{"n_layer": 9, "d_model": 224, "n_experts": 40, "experts_per_token": 6, "d_expert": 32, "d_shared_expert": 64, "activation": "swiglu", "moe_layers": [2, 3, 4, 5, 6, 7, 8], "router_score": "sigmoid", "normalize_top_k": true, "routed_scale": 2.5, "balance_loss": 0.00812, "balance_bias": false, "init_std_router": 0.0279, "lr_router": 0.0014, "n_head": 3, "n_kv_head": 1, "head_dim": 64, "vocab_size": 32768, "norm": "rmsnorm", "norm_place": "pre", "norm_eps": 1e-05, "positions": "rope", "rope_base": 10000.0, "rope_fraction": 1.0, "qk_norm": true, "attn_scale": 0.125, "tie_embeddings": false, "parallel_block": false, "init": "normal", "init_std_qkv": 0.0396, "init_std_o": 0.0101, "init_std_up": 0.0396, "init_std_down": 0.00583, "optimizer": "cautious_adamw", "lr": 0.00129, "beta1": 0.9, "beta2": 0.95, "weight_decay": 0.32, "lr_head": 0.0112, "warmup_steps": 228, "schedule": "wsd", "decay_fraction": 0.68, "decay_shape": "linear", "final_lr_fraction": 0.0, "batch_tokens": 65536, "seq_len": 512, "doc_mask": false, "train_tokens": 290700000, "steps": 4436, "dataset": "wikipedia_en"}
Below are experts of layer 5 (counted from 0) of a mixture-of-experts language model. Rows are named router (the router's row for the expert), gate (a neuron's input weights, with its number), up (a neuron's input weights, with its number) and show model dimensions 0-111. Each number is 128 + 32 x the weight over its row's rms, rounded and kept within 0 to 255.
After each expert's rows: "mostly gets" lists some tokens that are sent to it at least half of the time. This comes from a sample of Wikipedia text that the model never trained on.

# expert 31
router [161 131 135 138 122 182 140 152 200 203 196 179 176 114 138 131 123  75 149 104 142 132 157 152  77 114 138 128 167 115 152 161 103 157 146 124  72 101 132 124 151 182  90 133 155 169 120 172  80 116 141 141 156 117  71 136 141 173 113 136 104 115 120 130 117 163 144 169 101  93 125  92 187  88 110  95 137 110 129 127  90  27 159 114 135 156 154 112 106 124  76  92 161  55 119 160 132 101 130  95 133 168 161 120 172 159 184 145 185 158  87 128]
gate0 [153 115 165 177 118 150 127 126  81 163 158 132 140 134 144 105 127 115 178 115  95 105  92 135 109 105 104  69  97 116  74 186  96 116 159  58 126 113 128 127 141 171  94 116 116 139 118 129  94 111  75 187 174 149  98  62  94 124 113 159 172  69 117  83 167 136 117  67 118 131 113 142 170 109 137 138 138 166 129  89  96 101 138  98 176 160 124 122  92  68 125 102 118 127 137 145 108 176 180  78 130 142 163 103 146 130 178 125 199 119  77  90]
up0 [188 125  81 144 144 182 142 130 163  89 142 105 130 133  86  93 172 141 148 156  92 166 129 119 105 140 151 162 163 157 188  90 125 192  55 149 100 124 133 106 119 130 158 155 161 136 153 120 125 165 106 180  43 116 141 140 125  71 150 153 154 175 140 156  89  99 132 192 130 107 148 124 143 128 103 103 173 106 127 117 103  93 127 132 100  87  74  95 139 118 176 177 110  80  95 191 109 149 122 164 163  81  96 100 144 158 114 201  72  80 173 126]
mostly gets: " football", " Released", " yards", " medal", "|---|---|---|---|---|---|", " +"

# expert 1
router [119 136  91 169  97 178 183 152 184 144 131 110 146 143 123  77 142 172 137  99 111  89 166  96 133 113 117 139 152 115 140 139 107 120 141 190 128 134 106 120 197 106 170 138 140 167 111 125 120 116 160  98 165 109  25 144 145 117  84 118 125 114 120 114 146 141 135 155  86 120 139  96 199 123 124 135 109 154 167 107 124  55  76 100 119 181 180  78  96  82 102 132 112 136 189 165 112 109  98  66 129  89 123  91 141 210 121 118 160 189 126  85]
gate0 [ 49 104 117 169 158 170 128 179  93 186  88 128 147 148  79 159 121 145 139 136 122 132 112 136  99 107  82 117 183 125  85 122  97 141 107 133 108 119  94 132 184  63 143 167 135 149 154 135 159 146 130 124 151 176 131 161 104 136 118 199  97 143 157 127  88 116 115 100 132 145 129  97 167 136 177 142 108 133 170  77 122 148 123 129 111 169 158  65 116 102 121 122  87 102 139 208 154 156  93 135  98 139 137  91 111 166 159 128 127 157 157  59]
up0 [172 115 188  97  78 148  92 146  96 139 189 155 106 114 145 103  82 109 135 136 125 117 111 133 139  77 165  67 100  93 130 134  66 150  70 107 198 139 113 123 121 130  87 122  77 200 153 139 117 170 142  88  78 123 206 130 151  96  72 189 114 127 123 108 169 119 137 101 109 108 130 159 172 129  54  94 137  96 118 147 119 102 107 112 107 111 146 137 105 148 121 162  90 116 140 227  63 149 132  52 149 135 125 155 121  95 121 108 152 109 130 121]
mostly gets: " |", " ===", " Animalia", "|---|---|---|", " list", "0"

# expert 36
router [155 111  96  99 162 197 188 209 184 158  73 171 159 134 174 111 163  54 173  58 189 166 183 107  91 130 122 114 138 121  99 149 158  87 103 120  56 165 101 118 177  93 103 182 164 202 116 157 111 156 106 146 141 198 101 167 112 121 141  87 143 174 117 129 133 110  97 160  88 127  75 118 174 149 143 127 111 118 141 124  80 105 157 167 124 134 141 116  96 155 169  98 130 118  87 136 116  90 155 129  65 121 161  91 127 152 143 139 146 170  99 147]
gate0 [112 120  90 134 134 158 138 145 155 105 116 192 163 102 177 144 152  75 129 136  94 181 128  99 130 144  97 142  92 108 127 140 142 127 115 132 141  85 149 129 120 121 145 194 103 114 101 117 152 137  90 205 159  92 137 153 181 136 133 110 154 143 171 175  89 129 111 186  85 130 127  75 106 182 148 164 168 141  85 128 126 139  90  98 121 106 207 183 138 126 154  85 168 142  93 171  84 161 115 133  99  58 155  74 104  75 120 118  92 142 103 179]
up0 [127  87 175 134 183 128 113 153 151  99 143 131 121 205  97  98 155 181 167 183 159 126 131 124 121 158 170 137 113 193 148 139 129 170  94 166 143 124 124  93  97 154 120 116 117 188 148 137 125 111 174 119  74 223 108  92  80 153 169  99  84 138 121 140  92 138 248 108 163 119 165 132 128 122 163  90 131 113 167 142 183 120 163 144  30 154 101 101 154 136 140 110  83  83 191 152 146  84 152 126 123 128 118 140 154 101  31 102 138 147 161 125]
mostly gets: "′", " century", " education", " km", " law", " fire"

# expert 8
router [164 153 118 144 124 150 165 105 162 159 151  85  77 169 116 142 156 107 155  55 170 159 181 153 107  88  73 135 147 119 158 159  95 136  90 129  74 114 101  86 149 144 143 170 109 163 141 168  66 136 140 136 138 167 118 135  63 142 137 114 109 147 125  99 100 113 126 135 120 113  71 162 145 121 107 115  73  90 179  99 129  39 123 148 162 143 125 118 111 124 134 219 121 155  68 154 121  86 148  97 135 117 172 109 120 146 146 155 140 147 130  74]
gate0 [161 142 126  88 151 108 131 123 159 113  58 147 100 149 117 131 143 174 118 144 127 129 104  99  78 116 118 122  70 125  93 194  88 157 126 130 165 166 130 167 105  99 112 100 113  97 166 164 105 130 125 156 130 115 156 132 133 182 150  72 119 148 117 116 136 117 154 123 160  95 133 209 148 170 133 142  77 145 101 184  90 205 169 111 136 134 145  96  84 140 155 174  92 137 164  88 164 128 118 102 148 105 112 155  94 180  92 120 168 169 113 109]
up0 [184  83 164 115 113 118 185 119 158 189 152  59 165  69 111 129 100 102 127 169  86  95 158 166  73 120  83  66  87 147 170 139 113  89 127  92 112  95 121 190 150 165  81 115 166 164  85 140 144 103 163 154 157 103 143  81 112  97 208 102  96  76 191  91 124 156 164 136  94 133 151 103 115 126 163 125  80 133 108  75 146 163 143 160 159  89 176 125 161 107 110 108  94 115 131 138  96 116 137  95 140 205 101  96 104 137 135 109 126 141 148 159]
mostly gets: " John", " St", " K", " J", " Sh", " Al"

# expert 17
router [106 135 108 139 185 126 144 166 148 153 123 172 108  66 110 133 125 129 141 115  96 176 170  94 124  85  94 103 113  93 135 183  75 147 122 106  67 130 106 117 143 141 146 169 129 125 126 219  99 149  80 152 125 113 106 150 139 162 120 167 124 101 102 143 206 125 171 115 122  97 167 124 183 176 157 112 147 155  80 123  83  96 123 132 146 132 149  81  96 141 137 177 116 185 130 136 144  73 107  99 128 120 117  54 126 157 140 128 148 174 116  77]
gate0 [ 95 122  91 153  87 167  69 198  89 129 152 144 120 193 135 101 123 162 136 128 128 132 148  53  97 160 142  83 154 129 139 168 116 170 122 136 138 184 166 111 119 112 190 137 187 111 189  99 118 143 156 106 119 123 150 138  95 152 103 131 137  74 113 134 142 135  91 110 155 144 136  93 113 122 123 105 149 138 121 150 154 107  64 138 122 133 115 155 122 117 107 175 148 127 198  60  88 147 109  94 104 124 125 128 106 207 130 180 154 102  92 119]
up0 [ 97 132 128  85 144 118 115 113 121 100  90 131 142 145 127 124 146 179  87 169 112 160  93 112 134 131  74 136 102 107 134 111  68 130 156 106 174 132 126  90 150 125 148 115  42 146 159  84  99 130 142 103 156 135 133 197 119 110 138  93 127 118 154 183 149 154 142 199 144 144 146 152 140 109  97 170 125 116 114 102 136  85 157 119  90 170 166  97  98 119  90 123 162 144 138 166 150 109  98  87 150  55 139 147 135 174 133 117  88 160 124  94]
mostly gets: ",", "),", "In", "\",", "The", "On"

# expert 15
router [128  87 122 156 109 142 147 157 148 179 110 135 189 148 146 114 161 139 169 104 127 126 150  95 135 128 126 102 130 109 115 156  96 115 143 174 130 123 168 125 175 140 151 121 109 158 161 209 140 119 117 196 174 148  53 168 121 125 125  91 159 138 118 113 159  99 167 156 133  54  79 153 209 135 150  41 126 125 161 189  83 112 126  96 149 138 119 112 105  84 131 122 169 166  89 158 122 108 162  56 109 129 157 144 136 152 140 143 134 132 125  54]
gate0 [109  94 129 129 127  99 208 170 128 161 131 148 145 144 102 169  96 133 106 132 151 102  96  76 160 109 113 109 146  47 161 183 136 113 169 116 156  70 100  75 129 130  84 119 145 100 130 150 147 121 149  77 121 122 117 137 111  67  94 104 138 109 121 108 141 174 135 148  92  89 102 102 198 166  78 117 134 105  97 156 168 153 128 138 141 170 158 107 147 142  62 111 113 166 159 153 145 121  39 127 126  83  94 111 109 102 138  93 118 219  72 164]
up0 [117 150  60 165 124 122   9 136 129 192 129 125 118  90 100 159 141 117 109 122 143 115 135 132 184 134  98 148 165 112 165 135 127 157 132 106 164  96  55 107 199 142 152  79 114 123 141 190 113 151 186 135 102 122 160  49 182  87  96 161 121 129  92  85 178 154 147  82 115 116 125 172 153 111 164 128 109 141 107  99 110 130  82 126 111  93 136 164 140 113 112 203 128 140 165 142 119 132 120 182 124 173 133 138 114 156 176 172 110 157 142  96]
mostly gets: " until", " after", " since", " After", " before", " while"

# expert 9
router [183 200 145 146 119 146 172 121 198 156 152 138 175 146 113 138 188 109 126  85 197 121  96 124  96 104 139  72 164 158 151 104 149 179 122 142  83 151 149 154 178 124  71  75 133 142 145 165  96 161 140 139 187 150 153 158 153 135  94 168 136 115  88  90 174 146 144 106 111  82  84 177 131 141 135 110 104 148 180 142  79 151 158 165 194 162 123  86 146 135  93 141  74 149 127 110 172 151 122 110  91 142 153  83 159 115 130 132 123 195 108  81]
gate0 [ 98 114 159 113 107 104 136 220 106  77 140 123 112 109 158 111 120  91 113 105 128 145 100  90  79  85 102 110 123 105 167 114 137 111 115 152 101 125 137 131 122 132 131 156 133 110 110 124 122 168 131 130 179  93 159 122 101 132 200 117 208 108 120 166 211 154  77 139 114 116 165 108 189 154 124 136 106 156 101  99 148 136 142 121 113 175 140 115  84  96 118  60  77 157 137  95 106 119  82  41 119 148 146  50 106 150 158 160 135 157 168 149]
up0 [191 165 134 178 118 148 106 111  60 167 131 149  71 119 146 119 135 182 124 156 130 115 139  95 153 141 159 112 118 157 134 125 136 160 115  97 145 115 100 168 137 119 139 107 135 166 136 144 133 142 106 128 128 155 146  85 144  85  92 214  87 150 125 132  88 172  99 124 170 152 116 152 146 101 109 199 130 148 109 179  80 135 110 126 172 100 144 130 180 152 146 152 149 136 153 143 120 125 125 135 120 110 158 161 121 169  96  99 111 150 129 115]
mostly gets: " and", " to", " the", " or", " its", " an"

# expert 0
router [139 145 108 115 121 163 147 115 140 134 143 128 115 103 177 120 187 123 191  87 203 140 118 158  92 148 108 138 123  90 129 124  84 156 157 196  68  98  85 180 175 165 163 174 159 201  89 134 120 153 158 202 126 123  55 152 207 111 154 137 122 112  98  67 116 167 139 156 101  68 144  54 173  80 102 116 111 127 182 190 124  83 122 161 172 159 149  89 162 113 113 135 155 132 110 122 157 127 153 117 148 102 109 123 171 187 148 179 158 147 112 137]
gate0 [125 164 203 135 118 109 135 133 108 184 138  63 134 122 136 156 120 137 132  88 120  92 106 125 101 139 105 115 135 122 126 140 122 124 140 217 131  66 159 119 126 129 108 134 189 121 170 157 159 142 192  93 228 130 108  92 151 124 154 169 163 126 142 147 119  90 132  80 120 151  87  96 152 132 123  85  93 111 141  59 150 156 127  95 185 169 115 115 160 121 136 105 129 102 144 147 119 121 133 140 127 127 105 142 113 115 104 146 196 122 165 119]
up0 [ 66 127 140 125 137 211 118 130 148 168 151 139 148 170 109 113 135 132  84 186 117 190 116 136  80 105 131 140  89 134 133 104 111 135  96 116 123 204 137  90 182  78 172 134  85 136 120 189 120 110  54 168 103 192 153 143 108 143 107 144  99 119  98 156  98 135 168 139  90 152 127 162  92 104 129 144 133 122 153 151  70  81 119 140  94 103 127 185 105 127  70 178 167 134 105 150 120  65 123 110 188 154 142 174 117 157  81 113  84 106 124 125]
mostly gets: " won", " election", " place", " medal", " Democratic", " round"

# expert 39
router [128 155 145 130 131 136 125  96 173 126 115 153 130 128 139 171 143 102 125  58  77 159 142 157  72 113 149 135 115 201 103 174 131 143 103 122 113 122 108 131 198 109 176  92 144 187 119 168 133 126 148 182 157 146 115 119  73 147 175 199 126 110 115 133 116 145 122  79 115 123  91 144 125 144 172  90  94 142 158  98 111  64 122 125 158 103 109  96 164 105 139  68 183 158  82 166 111 149 127 143  96 132 115  53 116 170 151 143 160 175  58 140]
gate0 [166 122 129 143 102  89 110 124 127  79 149 144 132 137 122 135 163 234 141 163  85 186  91 113 164 115 115 117  34 122 134 130 132 138 165 108 170 124 161 115  88 108 167 119 142 137 135 102 188 116 173 170 134  95 138 138 119  95 120 146 109 108 140 171 178 131 140  71  76 146 136  83  79 140 115  96 131 181 136 109 144  58  95 124 169 163 109 134 162  86 103 103 172 104 121  94 158 149 124  96  53 136 139  80 122  94 138 158  85 185 101  78]
up0 [ 90 150 104 149 129  89 138 147 139 119 142 161 113 132  39 129 135 190 134 106 124 172 181 124 200 130 147 154  69 100 137 157 104 151 131  77 153 143 128  56 132  94 153 126 147 135 117  85 119 121 155 155 130  87  97 133 141  83 152  95 139 128  72 106 114 116 133  74  58  94  79 104 152 182  93 121  98 165 123 120 102 119 150 114 105 163 105 158 173 171  83  82 160 170  79 117 149 154 120  95 124 113 159 101 128  83 178 116 100 159 133 164]
mostly gets: "-", " Succeeded", " Preceded", " Far", "1997", "ING"

# expert 5
router [167 149 149 195 129 169 152 132 164 177 173 135 102 117  85 162 142 124 166 132 176 116 158  80  96 145 145 108  94 138 178 132  83 156  81 139 104 126 116 133 178 139  99  89 110 142  89 184 107  80 116 113 137 135 118 191 132 143 163 173 121 117  65 106 150 142 148  78 102 133  63 160 125 151 177 140 123 160 119 187 133  96 134 134 170 160 119  93  88 160 126 196  96 155 197  95 148 145 109  72 105 158 154 101 189 165 137 136 175 154 129 116]
gate0 [ 72  48 142 112 198 186 146 142 175 136 124 103 145  79 153 135 177 177 106 113 133 120 176 169 171 190 114 114 100  82 180  78 108  60 136 128 129 119  90 120 127 166 127 110 139 144  77 100  96  92 128 143 140 162 118 208 154 128 141  92 156 114 133 115 144 156 145 120 100  54 146 100 101 154 130 181 140 107 101 164 145  93 134  73 161  99 149 166  82 104 119 168 175 117 159 136 158  87 125 140 141 248 124 115 167  49 104 129 130 141 145 117]
up0 [170 140 156 205  88  85 119 155  91 179 128  29 152 126  32 124  94 116 118 131 143 142 123 134  91 102 161 155  92 121 101 140 161 124  95 196 111 144 162 148 108 146 136 116 144 122 140 125 108 121 145  82 138  65 134 143 133 144 131 122  95 128 144 109 156  91 133 102 169 133 114 172 121 190 166 120 119 143 124 124 124  97 149 167 200  96  69 122 160 151 202 145 140 138 140  93 155 113 121  90 168  69 137 105 149 141  95 124 131 113 137 134]
mostly gets: " in", " across", " on", "=", " &", " between"

# expert 21
router [144 153 112 152  97 193 170 155 148 187  88 106 131 111 120 132 175 152 152  73 158 146 138  99  82 118 129 177 110  90 117 148 112 155 144 174 105 109  80 155 129 119 100 120 130 134  66 139 157 133 137 121 157 135  69 144 135 141 113 143 135 155  99  62  64 179 118  82 146 111  99 153 146 161  95 111 101 200 137 133 101  70 122 131 138 126 139  86  83  80 114 125 119 168 139  92 142 101 174  66 130 126 148  82 112 175 127 174 188 150 118 100]
gate0 [220  77 122 169 102 135 133 226  95 205  97 131  74  82 125  80 162 132 125 112 110 174 184 147 149 158 115 112 173 123 143 155 128 137 160 168 114  78  96 159  70 116  82 125 166 160 172 127 143 169 136 146 116 159  95  75  86 129 144 127 192 112 150  97 207 147 109 109 131  91 117  89 137 171  78 101 149 103 161 147 154 126 127 138 132 124 132 126 152 164 162 133 113 134 118 121 110 170  75 132 105 123 118 125 135 148 135 114 111 143 129  93]
up0 [211 106 121 117 122 161 154 155 122 160 120 185  88 105 153 110 154 147 106 145 130 140 148 101 117 134 131 147 143 102 132  66 188 107 184 144 111  84 160 175 148 161 134 134 206 159 186 118 114 166 168 185 114 115 197 130 106 101 133 169 136  69 104  99 167 121 181  95 137  93 131 109 139 180  80 146 192  79 145 126 167 161  99 123 131 146 106 125 178 123 173 112 154 102 169  80 139 177  71 175  80 102 112 118 149 125  87 141 119 123 154 104]
mostly gets: ").", " ==", "\".", ".\"", "==", " ==="

# expert 25
router [149 151 113 160 102 150 190 103 113 173 147 109 161 121  90 123 131 138 140 103 130 171 168 137  52 107 124 145 132 148 155 196 145 164  98 150  82  98 105 113 158 114  91 115 126  81  85 142 145 138 121 158 116 146  95  82  99 106 147 140 137 147 133 132 155 234 111 123  93 153  90 168 155 135 143  69 101 199 146 139  51 121 123 125 206 143 161 137 114  78  96 117 145 157  95 105 102 125 113  99 142 159 137 102 144 155  99 133 144 173  87 117]
gate0 [134 103 136  90 189 149 116 116 111 150 137 146 187 125 129  68 144 108 129 137 150  99  71 114  79 163 112 143 133 142 142  99 121 101  98 174 125 114 132 174 133 114 100  79 156 133 127 138  79 123 144 113  70 123 128 182  70 100 119 177 140 157 108 147 214 187 136 155 133 149 128 134 100 137 120  88 117 137 138 144 130 145 148 145  86 108 161 101  87  91 189 107 139  69 120  99  90 149  96 143 110 207  62 168 132 174 120 118  83 130 162 163]
up0 [148 131 120 148 164 124  55 135 104 208 128 162 128 117 141  88 140 147 102  83 109  99 127 120  94 159  79 108 125 178 159 147 122 116 155 144 138 119 119  91 126 159  93 138 147 133 107 155 105 149 109 106 107 138 143 132  93 145 109 158 129 141 140 177 203 172 110 114 144 130 125  81 134 149 175  79 106  86 108  63  86 158 101 137 147 157 102 209  95 108 114  89 137 130 135 127 130 126 121 104  92 162 119 152  91 154 106 111 123 103 156 170]
mostly gets: " \"", ").", "\".", " ==", "\n ", ".\""

# expert 10
router [135 145 111 100 113 117 142 150 182 131 140 140 166 103 132 168 145 120  79 119 143 118 124 158 103 129 125  86 129 139 210 180 106 126 157  65  90  66 101 174 172 167 110 152 108  91 127 183 109 167 133 166 107 157  61 163 120  94 135 152 140  88 114 115 175 174 114 130  79  82 128 154 184 109 149  87 117 158 142 126  91  38 163 205 135 157 162  75 156 124 113 112 118 106 126 101 118 144 109  85  98 182  75  56 159 152 120  94 131 152 129 113]
gate0 [109  94 108 145 102  90 106 178  33 121 122  89 111 126 167  87 147 107 172 158  55  89  85 145 119 153 173 125 110 130 100  72 116 133 156 105 216 124 135 157 146 124 169 160 181 159 163 138 144 131 128 140 166 181 130 106 125 127  85 130 102 153 167 105  93 159 167 164  99 155 168 117 165 131  91 169 125 205 112 166 119  45 172 147 119 108 155  79 130 135  83 109  93 103 100 182 148 145 161 185 174 123 146 117 126 145 176 124 148 167 139 137]
up0 [140 103 128 138  96 149 106 107 153 151 148  60 122  56 140 159  97 134 123 163 126 158  93 102 104 115 124 148 141 109 186  78 173 112 152 120  63 183 135 149 119 115 159 121 155 109  58 117 227 104  97 161 145  90 108 157 152 155 143 111 166 150 148 227 144  97  99  70 123 144  98 103  85  92 198 139 107 152  95 180 157 127 119 109  80 129 118 156 108  63  82 176 179  79 120 122 144  98 110  98 120 148  81 120 103 148 173 112 109 125 109 163]
mostly gets: " X", "D", " USA", " Yes", " US", "L"

# expert 34
router [128 152 156 155 107 151 151 169 157 167 197  88 164 114 150 168 146 119 116  90 139 113 149  71  67 118 137  54  94 120 155 178  92 158  98 191 108  91 130 107 174 143  89 131 123 143 113 148 113 141 134 129 132 171  75 122  55 165 104 156 153 100 124  80 158 165 114  92 141 118  93 142 185 150 149  75 102 131 183 148  97 153 167 160 208 134 101 106 104 118 149 110 156 193 153 115  90 113 117  90  80 143 207 100 142 118 151 133 155 167 116 113]
gate0 [118 141 154 142 123  82 138 104 125  95 148 111 135 112 124 140  92 169 136 152 157 101 143 152  70 135 187 143  91 107 172  65 117 191 130 133 156 103 115  91 105 119 148 162 113 113  91 113 130 124 113 185  65 107 149 132 146 132 100 151 168  78 126 115 132 206 103 129 129 139  92 111 102  97 108 127 127 126  63 173  86 123 171  98 157 147 107  82 129 146 119 136 137 163 171 162 127 153  70  67 163 160  78 150 114 164 124  72 170 198 122 120]
up0 [109 133 148 133  72 183 172 178 129 107 152  68 132 103 136 115 150 104 151 153 143  51 131 110  63 128 149 100  86 142 118 174  80 113  94 137 149 109 148 140 117 176 192 144 128  92 136 106 176 106 116 136 154 138 162 117  47 140 154 127 162 153 175 101  90 147 195 120  67 118 111  86 160 150 149 125 126 156 126  84 144  99 113 157 184 157  80 138 123 112 125  56 130 127 152 153 129 135 126 144  89 112 157 126 186 113  98 201  90 154 156 130]
mostly gets: " his", " a", " its", " an", " the", " their"

# expert 27
router [130 139 128 171 140 137 161 103 140 179 146  75 153 158  89 141 138 108 110  53 140 160 176 143 152 140 105 173 147 110  73 162 116 125 118 130  79 146  62 116 195 168 139 171 146 160 116 179 100 140 145 122 156 182 123 183 124 135 111  98 128 122 136  85 100 120 118 107 153  90  89 146 126 112 141 114  69 105 169 109 106  32  97 153 179 141 125  86  75 107 128 190 169 143  48 166 143 106 156 152 138 121 134  91 108 108 155  84 159 183 123  83]
gate0 [120 132  86 108 172 150 168 133 162 154 156 130  73 128 155 120 181  84 166 152  81 105 129  77 116 125 114  71 158  87 174 132 122 122 114 129 139 136 131 119 115  95 118  85 142 137 132 166  92  95  96 124 150 103 126  88 134  89  92 113 141 173 115 175 174 121 140 129  87 174 137 150  78 119 136 127 159 139 132  89 167 134 116  97 113  70  97 125 129 116  91 130 102  38 178  95 161  60  54 134 158 129 129  58 151 202 127 142  58 152 118 113]
up0 [180 158 125  86 142  83 120 141 120  61 109  61 145  93 104 167  99 126 169  99 209 133  98 127 194 120 112 105 129 162  70 100 108 142 115  88  95 146 104 137 147 136 153 148 134  73 149 120 135 157 121 132 113 124 128 153 123 105 160 159 119 137  93  82 123  70 164 105 177 160  94 154 114 172 129 115 179 156 153 174 108 119 204 131 117 160 170  84 145 138 182 110  81 170 150 205 141 157 107 151 116  86   0 194  85 161 100 131 100  80 142 105]
mostly gets: " United", " John", " York", " David", " James", " William"

# expert 38
router [169 173 111 137 131 146 158 116 182 113 114 170  74 143 109 175 113 102 130  52 175 151 148 132 107 109 146 145 121 131 137 167 124 161 125 124  58  86  78 128 191 139 115 133 143 210 137 176  93 127 141 145 103 145  58  99 107 126 138 114 178 176 104 120 233 117 123 117 122  96 118  97 128 178 145 102 114 104 192 129 114  39 144 233 168 137 116 150 134 109  61  72  87 126 102 110 117 131 107  81 109 185  73 128 146 189 159  94 159 135  86 145]
gate0 [127 173 148 114 172  98 136 156 107 180 151  59 149 137 196  94 145 101 157 112 107 138 136 153 119 169 124 145 127 108 108 158  87 111 147  98 188 212 172 137  94 117 118 104 160  68 124 155  84 234 153 101 160 136 157 186 138 119 167 164  72 165 103 117 111 132 130 111 136  86  96 114 145  93 110  76 141 169 137 112 135 138 176 128  81 141  98  74  69 129 120 173  92 158 117 133 103  97 126  60 104 127 119 119 129 112 167 177 151 123 186 125]
up0 [ 89 103 134 145 134 113 112 133 133 130 120 188 156 107 158  29 136 132 185 140 111 118 143  97  95  92 111  39  93 129 135  99 143 137  87 128 103 149 199 117 131 112  92 151 136 107 183 108  95 102 139 135 159 132 126 160  81 186 163 170 139 109 126 158 176  74 157 145 109 143 139 144 150 144 181  78 176 246 119 181 103 132 194  93 144 148 141 156  49 122 140 119 127 107 175 133 120  99  80 170 105 116 160  94  93 170 105 115  83 107 107 151]
mostly gets: " 2", " 0", " 6", " 7", " 5", " 8"

# expert 3
router [139 140 155 130 154 155 140  92 145 137 138 137 150 177 122 151 133  97 129  98 111 194 176 156  99  90 106 182 181 167  79 167 107 132 123 146 100 112  64 160 179 105 149 165 125 163 110 215 112 149 146 180 182 195 116  75  92 113 143  99 128 125 122 127 109 122 152 103 148 108  82 138 141 105 166 108  72 154 185  85  91  24 143 142 162 137 118 125 126 128 159 137 132 158  88 146 117 145 154 139  95 134 125 104  82 103 150 161 167 159 116  58]
gate0 [ 95 143 124  77 108 116 172 126 134 115 102  89  95 121 127 111 187 104 103 105 130 115  92 122 147 125 186 135  51 139 130 139 114 162 147  85  84 142  96 140 157 140  78 136 144 121 131 136 121 148 127 139 108 138 115  94  94 173 144 143  95  79 114 152 119 103 127 108 154 146  71 170 103 135  77 173 115  96  90 130 170 128 104 211  99 108 137  93 126 115 130 181 138 117 134 167 176 159 118 171 134 164  86  69 111  99  84 130 162  93 152 211]
up0 [207 115  64 117 182 122  97 122 100 124 168  83 107 125 180  94 150 146 146 153  89 104 153 130 108 111 103 101  95 111 113 139 118 161 112 151  99 150 192 122 135 184 124 111 140  84 112 178 113 155 120  97 121  76 102 124 119 140 118 168 118 138  79 127 134 150 134 171 107 199  54 153  91 155 120  84 163 135 104 139 135 134 122 160 111 148 165 160  86 160 147 197  85 144 129 121 123 128  88 153 141 135 212 167 135 165 130 187 117  88 130 145]
mostly gets: " George", "ong", "ley", "ville", " Red", " Hill"

# expert 33
router [132 107 117 130 125 148 155 133 163 140 120 105 126 148 104 169 159  61 118 141 154 127 116 169 129 136 131  66 143 148 129 181 116 150 112 149 126 114 143  97 144 156  90 123 106 182  75 172 108 139 172 177 138 112  25 164 139 169  84 125 104 135 100 103 146  87 185 103 124 105 120 127 132 205 127 135 120 115 193 173 128  72 152 154 131  88 181 167  86 132  85 196 130 160 129  98 173 120 133  72 108 120 176 127 119 149 130 150 164 157 140 146]
gate0 [142 146  85 134  99 139 120 133 181 175 122 157 198 145 123 136 173 137 178 151 119 132 124 120 163 120 147  75 121 145 172 165 114 111 164 148 128 160 153 156  90  71 134 153 140 167 166 104  69 135 166 100 108 117 126 135  90 166 105 199 113  54  90  97 112 137 120 124 137 121  91 129 106 155 129 161 151 133 192 130 180 115 146 152 125 107  95 112 154 143 123 145  43  72  80 128 147 144 163 118 108  73 117 138 146 109 127 156 190 134 145 128]
up0 [ 95 161 137 109 157 135 142 156 117 142  70 102 135  94  85 118  19 125 167 130  95 167  85  84  85 104 183 148 103 140 123 152 122 198 116 115 108 109 195 121 133  91 152 153 110 121 124 108 101 159  86 184 156 153 112 120 103 100 156 113 132  92 132 142 154 101  47 152 141 141 128 126 195 116 136 170 185 110  51 154 111 144 168 170 113 182 119 130  97 127 125 126 138 142 109 135  92  44 203 107 198 141 140 147 148 158 119 172  90 130 118  91]
mostly gets: " In", " School", "In", " College", " near", " school"

# expert 12
router [154 162  83 157 168 201 115 146 175 137 139 117 124 116 111 129 175 175  98 112 167 163 102 103 101 163 119 103 113  91 140 175  76 100 141 149 116  46 127 105 148 145 129  64 170 165  99 198  96 116  66 146 112 153  85 159 106 156 115 183 145 155 123 118 204 154 145 113 110 125 149  98 197 157 137 122  99 127 159 116  99  92 130 146 133 167 184 124 122 116 159 168 162 121 140 147 146 120 111  80  92 114 155  99 137  97 107 135 156 144  96  78]
gate0 [ 57 134  80 182  65 166 138 150 169 135 136 103 126  83 135 179  92 139 166 116 129 157 119  89 125 157 111 153  86 130  91 136 114 136 133 103 124 139 154 171  83  69 166  64 150 145 144 107 134 163 106 167 131 120  87 101 167 113 106 143 111  79 133 144 189  98 121 163  76 141  96 145 161 138 161  98 101  95 120 121 144 123 102 104  40 138 160 178 139 114 141 139 159 110  74 131 189  84 139 142 146 126 123 175 144 119 126 145  95 128 188 111]
up0 [140 132 102 162 123 183 138 155  86 117 118  53 137 136 117 123 113  95 101 149  82 154 110 112 131 107 100 129 122 164  67 148 156 157 165 101 147  95 131 123 121 127 130 157  55  69 168 134 147  93 143 173 144 137  78 106  95 129 163 123 124 141 106 147 180 155 145 121 105 153 115 130 121  99 167  91  98 204 158  46 140 120 155 135 133 179 185 140 127 141 118 143  94 143  89 173 125  98 126 140 162 104 181 124  95 102 153  98 138 147 191 100]
mostly gets: " In", "In", " when", " where", " which", " during"